Below are experts of layer 5 (counted from 0) of a mixture-of-experts language model. Rows are named router (the router's row for the expert), up (a neuron's input weights, with its number) and show model dimensions 0-111. Each number is 500 + 25 x the weight over its row's rms, rounded and kept within 0 to 999. Numbers have three digits each.
After each expert's rows: a language model's description of what the expert responds to; "comes after" lists some tokens at least twice as common just before its tokens as in all text. This comes from a sample of Wikipedia text that the model never trained on. Tokens count by the router's weight.

# expert 36
router:541478474528522451508529484480482448464530474524457521527483505497479485495529509489476507517477495505459527478511484471472522550505464511522502492481481516535490506458512513514479487519461479490495502502495534492500566459525481506521461517465523517501468512496491471535519493524469487468541509523552473440530480514497518494500475468528
up1:497503533487501457491524516474506513495488497524489501508494443505512511475502461485511553492485484497499543502494518531515484504522483530500538523556514510493544536487526520471476501479518503492457505530487497489495508479535553501503526550479502475537522498479526450461528490485506518480472470479549540473471566459515519513481479510533
up2:461472519501502502532482494479501459475564527467487472486495475546487495481497508554478469511519552463485488471513526494499498486488523523522482521450551483468472516472500524498472465534505524475561475529505453529535521475493482466520503518514525473456524500494532533508530474549482483454486493495512472529533497482486513487481517495488
up3:510528496479507499507492491485493543475541519510481513507492520533524516466488463471569512480499545490471493491535515490502520536480502489514520509526490492525495456524488541475501495502443512469506478540534503503509506537563452488489484480447536462491503539495478502469511497478466527466539513450495519498468483486514509497502485465534
up4:511475517513506463492472492516494513491504524545462472454516515534440463494490541479521499520485529506460477482496492531538487494520534531508485476489516503495509471538511482505480486550485507472496513519496492515522533513484484498486485507473564472499528517469472477480488456523526476483564513516545454461501429503518448510490444496507
up5:479468515461504460510452509519511493494465490536493500493508483499527512512483505506510504517540457560494497470523555539480503548486510555483495488506502541509485487468496492521493479487473471491525502485487475499522535449441505518484513487515486470538490496524465478491521445472495506468484505526532562497507484463538500511475513446486
up6:478530451502507552538473500478471448488496523484474512511510511541524513507505505460497490532462481489425494501503506480541464525493504552503505517480475490459482568513530488516485516488522494492488525505463538540500497483504494505532468513508496500513498453516497492532516490532472471489488503487502517455491470529538494479509492507525
up7:509473464522490468545491519474454502509461508514554540520495531570521534492508540498494466471495504539486526514525528522530499475460492505514532444504539496471504497518508512477530524517515496485474443555501485498505495509504479515528542564547483478491507484506519490536551489490474499500525478473501547473501495456497523472484476486457
up8:517489516521495489525530443506448494510488474459463493489494478520488473514502526517486497518540501503498497496521487489438503495532464482531528523486518502476486528454489493479509479470507505498466488460563482505519499543538531511488491503469442488543512489501520533491520539516525512487534519462521539492546551531496478462458478464537
up9:475516474545469510509521481484462510534530445538499480518504503517482521441535499450502496529463495513495520474491490507484486476459511479506512511523439507497483495507478517523542482470492505509495527540537507479476533472478514456462526465533519488508482524484418526539474502512478519533527531488503533511493512512502512471492483515503
up10:510505514507532518513491493492452478544446528532483481490498502507459534516467528487475475497531483518487513511480535495501532466466526544527464543519483531540476515441462513497521514531517495510523518492521519519466527470559460534494496507501494474488511514500519517518522504476509492484555492531500487500453510453510471495474479495492
up11:489517486506516494486514480511510466515495513523517501513499526512541500468538520505490542510576539518486503496546458498516460553485496513468466497471471501507518493522531543529524481510514508479482505508520481500493523486488478511490517500517531541477430486478515469514524469499506544486485495539529502496512500487501531502532543475510
up12:506509542515499525515516462536520488521542485481484547481474517497494502499490493487455511501471480511450515528485496496465510507519442482530519490493522508551537498520517478485486536511491492511506531489519490485496471471512506516523463518481481513556459527544552468463486498520511531530488526488512473485519496571449514505516482512508
up13:529518448468484489519508501529498476493564498510495493515518482513459494470497502508489517482518446513497520436486492491456502503493503507527518466504501503492526491463464480508520486524472552528514537487532475508486502510466514505458515495539528505506512482533490462465520487526445514502512483551551467514516483442483504496539474447496
up14:517501513487509486495491471454523485518518482481493489503508495546489505515493515488514527486481457456530507504430461515510548456506493472544510500498449508490496478523535527504523464521493497523475496482511455473471495485503497465529491538547469467524521515497486450501491497537489505516529497486485455508512494540501481463518490491475
up15:466511501488517524479542457454458489498530513485515504551527484482481542507519506475517460513491507463539520500519467513492496494507484508529521505546515453512538502457506545493428479458515507514487482464465541469546524523532487495492465514528468492507495486543504493511507530486468479499501517485509492486492508501516504459511504459561
up16:529526466480496472493510499503495528491553520508509488480488538504516454509548521480477523506456526524477491485499465521464517515473497492538510499458485474527483512449478515523467495500499466500507471474509547486506537496513494533472513528502507491494486468481489463504498488490559490474527516535541511483472489483505507494545489471534
up17:515445520519459465504505501502522472540498474497525514487519465547519481472543489482549527525513518486465503500507448495498515562488491517461484493469496491532503475479525499538498468495452478503509478449486469498536476493520535452497505474495517488527473459482489525492507503497484452490483487525500502477509519575527512473503512492511
up18:496482494513470507461531475469532498450495495482530493513513478510471486520517514511534476480517472564496462516537544506499506498537499517436499506526525476502501535502532507497488510531499464504511550526500533500492562517481487488499535504484517538492502543474503478472502497516504533561502520500516493504477523509511526486524486474533
up19:477534511512512471541473500534506489487510519466459520499520479510535510520504511454486516493487508470547494515492455489497536492522494530542524480457504513553526476517484513455478496503443535511541519475511452524504517492539490472481518500478514509484494499448554499521495477542525514479512496449471502552500471511478526474483477500506
Years in season ranges and lists (2004–2005, 2009) and second words of place names like United States, New South Wales.
comes after: " the", "–", "|", "-", " (", " In"

# expert 9
router:552472528485503511520534442475486473489504537490475503533504566465432489457501505488506526484505500493477495480482509480474519484555487504527526472451486534560527498500499500460539490489444460484505477545510497485509535490547463476518500549504498499489485490504496451505496481502464531458524494488493490480504464509545532487515473477543
up9:487507493507516524532468506510479512498532490489485525493514488477444498478485517484479497491504488500471514528553477443436490508505477448497502481510496491507512456550494487503539488483480521503551518462494487477509538511483477538475513503503499450518479502479500519488521527493539510530484538486489510496524510490490434464494499501483
up10:526500526542520480516478495463470461510442482505480523487519524498503457474498497504488492510510488498518488492488513547500480455526518521524466508528499505491555515480542525472459542521525575483520530501518544504483501481539498505500485521518518545533508494502509495504537535567497501492525523525499493494478505496453518530505505501506
up11:507509468498518494497507458460501486509536513484506512504520471520516474489552535473477502480501535492495479499461505488487480515528557525500483518512495507508531489502562509516511506508489542457531481522502522465485484469486550511488486472503486506471511423489509458504506534527495544488506474540526474530468493498533493504526577495526
up12:524508481492487529524506497530494511506529535518465491454530530506482483511478515472519526529500498520466487506475496522443477487492492510480526552473471547482524519497503516499519541530461499527486527498508501444524517460509530527455501517528501481480456512511498498460495509478486515468517528500562495524525448488527489532475469456469
up13:525498461546545475509510503493501451495506471475498544446522484522511477483527532495515504557522493501480517454478500498555540486528472480528529482505564494525505507503489515453475479524456503520483476514483473486513497504538469560494551531499506545470472505505464455478538474531524489541443492468485513531510500497477504494481519524519
up14:508481487515518454496505496507498522470530497502505490512515504495487465471474482495463535494488496487537493426475495486515515537435463527503525461490534517489476437480519523509471515493458529470506448499501488496490525540514481516500447490510524438470476549471508517466503485459512502501520496492487502476524553504458502493468444521499
up15:504492530524478525489507454512458518519524501454511541479496538504469486495467486524487521496449493489493526507517491507524478492514495481514494479479503494517508490523531527472524554534519524513527485472483530514479554577517444504490476509492462499522533479486483503530527484505510472489513521482461542504506500505537484504493511475496
up16:495452450463515508478506539478520505514530521457505462533489528476507478461475529552480493552532539545459489522514499481490502500522501494511508504503523492494507463484469434543479514531544535483496501507468468501484550460530471465452509560523517522482514513513491497478493510509528480553492470518494532497515510498494437499501487471497
up17:504473520506490525507497475504527480501499550504534549510485490448520527486467558505504484491495485476499504509461485541478520517508491465508515550508491517512492516539491529465536490563485518467555533533489500469533481469533448481488518496491532528461508486469496499545505511507486519519534490507507491436467491502469496450510541503496
up18:510470517528530438515481529499506491521491468464474450525538489509479500505544500472480471526480486490493463477501502525464496529503505478484512498449475517498528486553515512521493537451511524472472493510485506485515519487484481489505522524465494473490509545526485535472496497487499494472511510511547486503455547493437466468471443495505
up19:498475501506515469509520490538509545483507511502471467540493516489507519517468521510495468508562491479476467511496488520571491484505530474498489508470501549523551497503500545503513506495464482466465491546527506504530505496447523490517486487489468544474461488501439459462514485526509535554493524528485474477505502463508510498535461470473
up20:471487478510517517499443512519505521552469518502485528451466506488510475496521537537477475545485493510509466494522508505510452521442501483487479503491514499516507511528511492484445516493505510519516481494513510533500511542463485497543443469518528499481487512398503519504529533515485524485527507518517487463499515495511490509511532462486
up21:506482479477548516514474500504541495528495520495491514471543474504484471494463518507481486487529482501508479490487478499534479494501513524527480423516483504541506561506511508439514531529486503471482456520492515509520534491512503513527488523481496482487508491460516459529489489508485508497493481531463513511449559503467473487535487456479
up22:491502492507471464509506435517460489482499529495534463493455532487444465478467491482537546500507490555508491490471524506518531497521502523477534529482498516522478484470460525487532502488476486480515502521473463552462521495531497494523484495518520511492486461484454464487465482498498503493504479484449527474497452452544533476498529524524
up23:517523525492491527467468480484487491522502521500501496526497546523495488488480491486494543531508500523515471524543459529495480483530501459492476469508517525494489464497452508532493477475501467493459498475499513505507565489486461512493521484485492502470501549504514476517466509503468505477476473492504529457465529470516500477520546503508
up24:503473509521510532523529509520485481494483468525484466536471470530470482523488534505485504496487502544484490535548479503484531480488479525535495495569453491538501448496489522499506479474513477518514550507506485508447548512493516547509494499475482499510515474504528520504524518514514460523514496463523481510493490511514534543530529505470
up25:518504530562538452534515496506456483507484543501499485496501519502508481490545475454464471509494465478489465509505483543504520497505481529526512521478459468513505476463496514461490480475475500507497501484549529508520513493477537508524503503507527481511442471475509448479499451488478499482540485502494544457501474512505495456516460459515
up26:504470516493523477507478470462453511457508502525504501497495489520504483489512541476479535534582501556487512497499495505488480483488515504509529500476442482530475480545514535472570502504476518531517541505525518494484525471532487524545452505471482506506479462480491480503509485463492560493509491536488507500515508470559521514569481494532
up27:543520496549528515558504489507528549479483499522491489491535546530447509506499501473521490525462495500463511561490482498531516495465529519515500455473454495461491497535513523509505505494482515553528492525488510494514509465502453545500527502495483509492456441494537513540506531436480514548525511520464507495515490484510504495489528496479
Tokens inside parentheses after a name: native-script characters (Chinese, Japanese, Arabic), birth/death years, dates, Latin binomials, e.g. "(born 1958)".
comes after: " (", "born", "–", "18", "(", "age"

# expert 31
router:492481482515482456532515479441518472473524510500518474516474512501445493468530502485490544491485550518467536502506471458485538518563478527523501484471464512551515505474528526500514503473481463491508516503488485506482582493509487509501469520509536472511471491499490454512534503513508478448536539487489541451503477480553483484492512500507
up4:495552509473534511491489485490491487514495498494505552515515499491462507541513474485468498519552491507515513488538487466458470521490492477531530442459484469477447501475478523474481466471530498515480478469505516505525497502522483485542457479506501470527498518436509495505520494488504476467533525494466478469511477473530503516470505476492
up5:519517474491539520472461545495529531482528504495489494518507516452498479488528472475505490495526508534473483487519547485499510487521519494494513443490458507460494552551519505468420498472478490483524547489495496525496516505493521500517523479493506525494480520484486522477496505457494538485487510514469504487498480500548461476450500509535
up6:513499465473519516485465525485518458507505512482503483477472523475490516532507527506495525502518524527493504475471546517527496514503484461508496502515490567522492508531518504512517545465495509511451521470516528459510533505490514531438503490510519456509473482492511550513517551506502502519495513521536479466506478517525500496527498473512
up7:483543467502498519522531495500487450533483504506503487538521467499506477494442498511470533493543466504508514487507464492475514463490491503510533532444523484494485512469485507509529517507505511459460530546488510511455520467490527504506555470500519475470531478480505500469514444535482549477487491509532508503524501465529489528488506486506
up8:495506477514468453528542448495525470515549507497511468505487497482507514530523496514518445518503472489505513486525498463514513491522488472520560485507483491489488504469551520549503469466502463499513458495525525474507549505490497492521488496539531476515528495522453507456489513515503472507522510489462514488507509508490482437475512490436
up9:458476488486496485486548511470531484466519493489458509518501537489487485522465488509505523484502532539532505439476505483463493521515492531494480451475540473491492500489476501465512518571464552509514528517496466485486507525512508542487472499500491530478485493509514488552520494466484458546484518500493512515507493535534499498493483505539
up10:496515494485496484530532512506548485487504480506525501522467514559486484493503542493494506536513464527518492452494494478545443515501501509542554514487479525537474491484478545493522470486480503462527489491498506482494541466471513488494497508464503499470496503533476493496522507479539469505451519553507489494490468482520540493488549510498
up11:489460526484501498536515458490491504480513502530504528531496518534489480487536513512491461482516501521517535526489502441506496500514502501487517476501443537516539463495506490469529518515468516496524526492546520459501540471454507507501503501490496466534477481519487491500527530509513493466482500520471568524515501516496474460479477474498
up12:476517522528494536448495490467500489563489494518488500501491498483512486464499469482486493510500473461507525536512508511476504508539536481537547471475488452507506532502491463499534538487503521466568462538509501471491549511498528554497482492531490525497471505484512526506521533514489521510568510457502526503473482495504513492483524489482
up13:453463467496502493507477510490529477481461481534465481473491484533473500503527480491480520452515535510494529455473496455459525531508481507522460492510510519493454476501489558501509480495545510506478511494453525466533490482515523494500507507499458491478509462483503522478507486497496485480470491563520528502470525498493453469500476544536
up14:508496510477519414510487474472544460489517469532513509470496530516564523500508526543526483548482477498493508514471515527532479505510486519493493509505478481510516528500557492473508549516490495507514503524482487515517541537477479540545474529487518531488496511487507478496497525571519507466529507507501487480489528519453503484509526484501
up15:469495522477494466484499512515477466499450514501483511513527519554496491460481506497518508474539504490470527506521503512566492481528485481488536523493538525492494504487505526483507487464482493461459501502476524490470514508492496485508517512462487491474531535531472486507491551453481507550491488526530507489529461549540492463453497473476
up16:532481488479518486516497486486479486495509484537483492484517512519449494500492487493472481496485524472452528514471546504467451498512507536488478518492470517539501515484480532525513478463463461490535505521477505460485500475484472491551488520471493476486516492519488543477486500507520452539477500440487550464486473499525518486469507501501
up17:483562503531504526449509516456508511478527516505528511532485509455474453471488484551478521554509527485498485547537461514487497503517519469537510482506491488487519550495475483482492483501494540468515533495482511524495511493471533528495518528517531481465504486470513517513554486521488511465523538451499500529506503469530452507525509488553
up18:491523480513511485518524520492503460472472471532497497492496488523534457443474518499539496496507498471435523514497490463526509503511490508510513488515505492518507527527525501500504542486513521524510505470484474486461518496529519513519478550478475481528512489470513496494513501502449471512513488487482486482518536510475468532471491538496
up19:499448500524479470497476462492511478517499504467485506526482533503487504501496522453516483490494480476504501467507474537535463517513475505512551481474538472504521552501530531512484520507536511491512471527505506502517587488466502509485513489527494516524487500465518481535497538522543498497514529497478504492472489472478461475494503473450
up20:450519531517456475501518495481504490515523465502485450513507501474505523472495467508509510483517524512554512525499521512493496475549522494544504529489503469508496539481473489494526473504497482518483499520480450496510556526458498529492479502533554489486553512532483439527498490516489478513507536496509487507481537495469473499486504480508
up21:537475511480489516455519473500498496461511496510516515499468514509499487489495462517509481504500538508453479505481514486500518558506481511508504465483531518517488514523490512515520483509517492495489507497494510495458521502506508515488480476535489515514468475498539469521483534499536473489496556496497494508534491522480561508505505531485
up22:476505519487504480472463475496460493494472536465492474510453528473473545484533453521478507502469464509536456502468530496493480502501526480519480523475494489484496520469490530497526503523528467503496559449490485521501530499551470527462477495543517510541501481464492506477506521499481524494489515464487465448536518465488486539461466533507
First names and initial capital pieces of personal names in biographies, plus line breaks after section headings, such as Nik, Mrs, Sir.
comes after: "\n", "==", " ==", " by", "===", "="

# expert 39
router:548442497503493476538524460475528462444558524478513503483525509450512462462488533519474507526467523468450525494506485458488481528519492508512523522421487511543528553481475478475508544507481487442463486501504512499518563472486470523503480498522552503512482511480502414518496498523514486520510517518507471481523472498502549476486481499527
up9:489498489501483445494515475483488481491523469520493504475531509492489500487460477501455492486481559458440550500516459504502486466495524500533501495469549518493500532508537469503497477520500494508537474508510469479529530518505523496474499478469446495470540503490510499458534525525501529541507505519467477538505523450509491482531507477512
up10:513495496494485477549486483517536551512575511450499548484495478484540501522486515487497552500488494499500525480511512453518492501477546504484527544463458499481550538504552474474500519475492495477496481497502479487525526526521462518476537466537520529494503456471503439487521462487475497520532533500488486489488511491510501441497488522494
up11:495483477466481484506533502486492503488560476485483451535496545465538483475496499567519523525474498504493523491521487484520490481512488469514486472492532451507529435514493518474515488468473471469533493490527515481494506517530479493492507515496485509520522480453495484504485483476536505526520494465507504517496502510518532483501504503515
up12:488495503486528484500491488493521510482502518492528486499473513465496495486497530558506499540486478509510481508533494448536533521506506522532538523521465467506488503516471460461474526486482502497438505536535495509515503510483475475492453499503511494573515530504507451493525519499533506471448494528536531490499479480523484502478503507483
up13:497518482551475523523476514527528521496523490465485523500543516484491487516500477523472456479498514469484501523534519447554509541531473512476509488525507489480526492484446493468477495521475514483513517477530472538467537488470543482532521476498514493511430479487564493534502478515520549464498479496477484514519469477474473506535501504451
up14:514474475483467487486493459539502482510485546461476509525493537450516500491513516491497465465457495500480514460501489500511518511517491547475492488468472465491519502489477476509480543481479487417456534506519491548498556504537485482542509453516528502517503515467543497514512520537499500527506506505520472503543485538501520515518514480496
up15:514447518493484523478522518493476494510499497481489543451521495543480496487502507526497506538506518446496564498533443504532482498540482500503538499529498497486501493499488497494539547515492512518494534468448548518528520501532503518506491514534540478507478503502497526482487443487494474504495520472526468474516467485493477497499543488469
up16:497490489485455525527511476491450501453505471517509513470528501542505518499489486485579472494478506521439466449512459485520490507492534556501456507470497490460463524474477509529492491558490532506516520523488504487499488491514484497497500487485527507513527470511504523456502504546514502512554496510519497503523494506506539496495499512525
up17:540479484510518508529483505516518463519481509526464469533522480473506496512481466501471487499489492500476535489508458492487486504501495497468515476473486492535450483483537508481523490465507518493476508481524495487523535493496445496522455449553497486509454524483480549536527514495487524528490445489493445532512478468451512499499462516516
up18:499454468487485533493513539508537493494509532530545458524497504518469512468514523494492498487463521446493506464502496482475504516529508465484545524496510478496491466556530513504525528482471526502488503515448480450532509543517473551536479491491521519512511494480537531524504536486515479544524495518501495523509494501480499463523478508510
up19:466500512471465480525491492508495483477528501529491524514488462460492544507482475519489498467471481510522466481483504477513484542505504532518494499483494474503498491478455503462508519540473498492476489499483472501505516501503507455516534515531542499458503470505488446479495456490488484509539520508539449502542451489467515522513568550466
up20:472472506472475549500478476451487495496511483492536490525477459486480534458500522505467493561461499490434521502515484520479522493535477501466524510503511512502497525521496469467517542477473504499517500513484524522517509501432513520531481532518530487499544548500485453522501470474504534468489472493501496519470491451473492474488486477529
up21:510484525521472476526490489491505536479515536511531534472497469474471541491473492574528503555493480496480495545494557515517521489520510560488507541524497552488523448475486507500513501478504493484517494488591495530484526484476499518504473508523517485505531527541514459516500520513535482509488567491497506481508485495525505488530541507515
up22:495483484537496495499485495530503497514503474471535482531489480466529465451509507499525504482540506502491498505502520477504480500506517524499501465494459508473462486495488503505437509449482487529456493483505526521507508464528493494480493510479514510521473474472483523479557484479525496471510521472519505516459516454499521481540556511502
up23:535530465507481521491510532489530496497539467490457470544513511457486541502513518533498516512530479484472539489493483528473476485472567502491474512489516447531453514525497483463540488498502470484522501534511441503450453549515460501503518495467466551462481513507512440554523481517491488476473487510452481516512492479472508469489465508497
up24:470532533470509509508507497476442458470496549506486493519504495501514461493497463462499463540442509471474516467484511482497476503539449548525485524516499491497468492500445514481487529526519511489522482498470498507511473477522494502492509524494521532510503443509516503534453468493450468460470505484468483481503507519480480505456512475521
up25:519515552516502534534501463487500482510524537520495506533453460485530516509516511504458502503485505508497535536489453531528514477519471443563477489506463496515501516533488482500505455508507526482490467531469482490542527471505536458504481513475484482473548488494472522507464521474505444512484505527489497530478464481468489500453519519534
up26:497538455493480504498445519456522507491532544445539504494486485460489462481501529505526491475506480513461520487542525463509517525481479527507502475486506489513507504461483459566533518492493469469443516487464511486480505494476501535473481480463475508501513505518496488499485523515529536480500483477522504492499520489534459503495469456502
up27:510500484492489499496511517518488506497489493510517486497531474502515539474447498511480494517460530507509574479565510517508494549496553469492503483505482510517498529509491508462541508504485471497475558568466547492530543494511538518501487468508513438510490482474441529469495518529488477480523534513490486513478480468514504495458484464469
Field names and column headers in infoboxes, lists and tables, before a colon or pipe, e.g. Founded:, Kingdom:, Apps, Label.
comes after: "-", " |", "|", "==", ":", "Personal"

# expert 46
router:513466494531508515541548464434483499490502498515536499537512501504477486450511527524502494505476543505487524511496479478471503504545481528498505493444435550561516504501510491493521489489492436507481496504471486518524572509507504463517497533486510491524498492501489442499522498533468477495511478511491493459484472463527519500483507477506
up0:478446499479501490480550499472522528516529483524527506505448505500526473501516539521500465502475518497506468530529477492475526518508588518508474482496493502493519503556482482519471501461494501511515474505495500452490515483472516465444481503489475565557467480515477449508537516485491457500457529489458530519495477493519505474460483541478
up1:508524487496504490518477524492495495506453499500502523544471502505531482508487554483485504497450472490464490525494495530463451534483507491505507494485489511557447488490519456470494534468511475460499488459521513510515509493491499499536494508470494565480451480502503483502517498512468529577483494535474531467505477527504560525529503448452
up2:455481513422508496494539467466495488532500509469479517515474450499452493494507517493501445470459433501486524504510520467508514502539542505517495514494489470518519489487491532501510474483514490501536503482467518501510565512480505472536451518500474497551497509522490493478542500481501453495486495471481496537475473497506510494470513521465
up3:529470489506497475471509490514481484528522537488468528503534460498516456497511518500498453513492464542469490491479548538488534493520529476505490476499496482554493455477487465513470456529536492474502501487513524486528513497509503449534513519501508503481511494465493483478516554565520504478485512519491505447458499486455563536504527506492
up4:480520537472522488504532541504505485565528483527521521461501513523511524555483520497472477449492487485545507500501471462475487493513497535518528524492465516486514503508519494496479526524517502522483522537477532513512510489526508495464494529459464566507515481481503451550485502484525520492507518454497503497513500474527502446491505508510
up5:491453518473496509483519525469525532519489471530507487487528536476519495491491516516493547455541495499501525515479509455495456515521507547493484510472535503476484527488475509494517451543492489505469552477515472508483532500500463519500513463518525536489512470498482516497475543505484481523542476515473504457485494487440478505505524494464
up6:480454499518467485510495485515528445479531517491531510515488473480524496472472540532481501503516531490517527505521517520502458486531514494497525490501518472488505489486524472492502520509522478496541531509489518443582529508502527458456479489513488481520519497519509536490474532516497512476522472533499540497526470507517569479494499482490
up7:514524483483466559501465508498457456443472508508509506529476500517499505480508487454490484453460507489476523458479497492478521482528453534484511521502498508506541526494518557500513553520526505506514512500484505484495480511492498507521487474522500472466498534526536486496475489528492477526464484539496482522462493483490539517518505485471
up8:476504516538487520511532512504533475536512541516453528544506533471491517462485472498525506494516502504509496469470514513515501535470498474519438511512517492528471446452529485560515467464513482523479468466490471507506488498507523518448512470513513524536492497495525486520471495470462490488499519500562474464542526506503494556484547523499
up9:518482487480485494517510532529508479565526419451482566463484535505487519474463516567498474467507477507494475477460477465553519537491505503493455484478495474529506502468527538465501487517505511471479469482489490504479513498493482502511486511508533501443539554509495543496475479464480487486500533508516495506496505526514502492485476483518
up10:483459470457506518485502505517548473545471478541521541518498515474477528464488495524555542461495458492489506492521496512496515507526536534534508505448487512516496517509540496511498477506493449533490501491476483494484525502527486455506483502486504542483479497481510454535517503477517477519507480471481442468494490541550522515490502503491
up11:459524488503489511479509481479472524516482555497477521521500515466519519473492523493483445504470455491508474551533537512477456474497499515478492519501487550509489461508464491464471476464503464527433539436486478452485516520485515496499486470494493456489502491471544525490491515511437496518503482448489465475507510520524515495516479476525
up12:515475505496551516511484475483529506498475473489488553506439535505472489503524514478472494542534460546488488515508479522517508557483492485514453481483489505505471468524506508467512490524512483497527475562516517537506552503509483516518531506552517499532483506530500541488502481537478532520484515520491518552511545503523489517483524491491
up13:530519521493490514529519510508450483500476529506489486535484533480496504446478516523501509492476533505498540483480491485463483490540524500474481478501499536507487475538454496478518465524499517490486549490494559521500541491522490461555497534481467515547506479502503503489513463522480471540497538481476495517535503478522510557476486533519
up14:510535480479536442527558476465485513538474533491489491527530504491493491476465522527474488508509474491494538525508469495476542503453493502469535508490471518523516514466491515489506490495534484525474514461523547548501521488493531470496479494500481516475518445493499488507474446517514472530469490505446457483532476493512478504524466511484
up15:504500473532513484521507478455503520471516510542477491494515478497490508523481441482504480531553461533491489509496531501495494492519503524519496499512496475542472491506431483553554476475517487501446500453531450494456521490524494475487529511496461446509466497518464473473543494505495484554511516509533495492492491484469463477487501509523
up16:495529496480532527511491461474473511538550508495483520500506544496530500493498516510491545534481534522517511459516512509527501527521486495503530458450484491479521519485531463548514496488484566491480521497517502473526473534519521540460549467453520499504502471496500527485550462489500499498490521485569477533516526476488507510491448499495
up17:536522519493545487506546469469480513506503467516507451519490472522502472428485540480523492484522541509498483500484454493502496533540443546438498515504482497522514508480492485462499514519513517467491479499458475553453536472484519491501503484511473487493496498511494452477507518518494514460570450495488532488468502475501545480539530496561
up18:505500514504528460501524506469527512510498517484492481526487528485512453463484449507522470461478491469480467492472533459468521521559496484535534520456530506497515491510519486503525550484499483468493468511507501511494475461478468512482505474510490515570490546472511513506538526523492485472530459514540519518527488432482517452505501470481
Tokens starting a Wikipedia article's first line or infobox fields, such as a title's first word, born, (, species, and coordinates.
comes after: "\n", "=", "°", "N", " (", "The"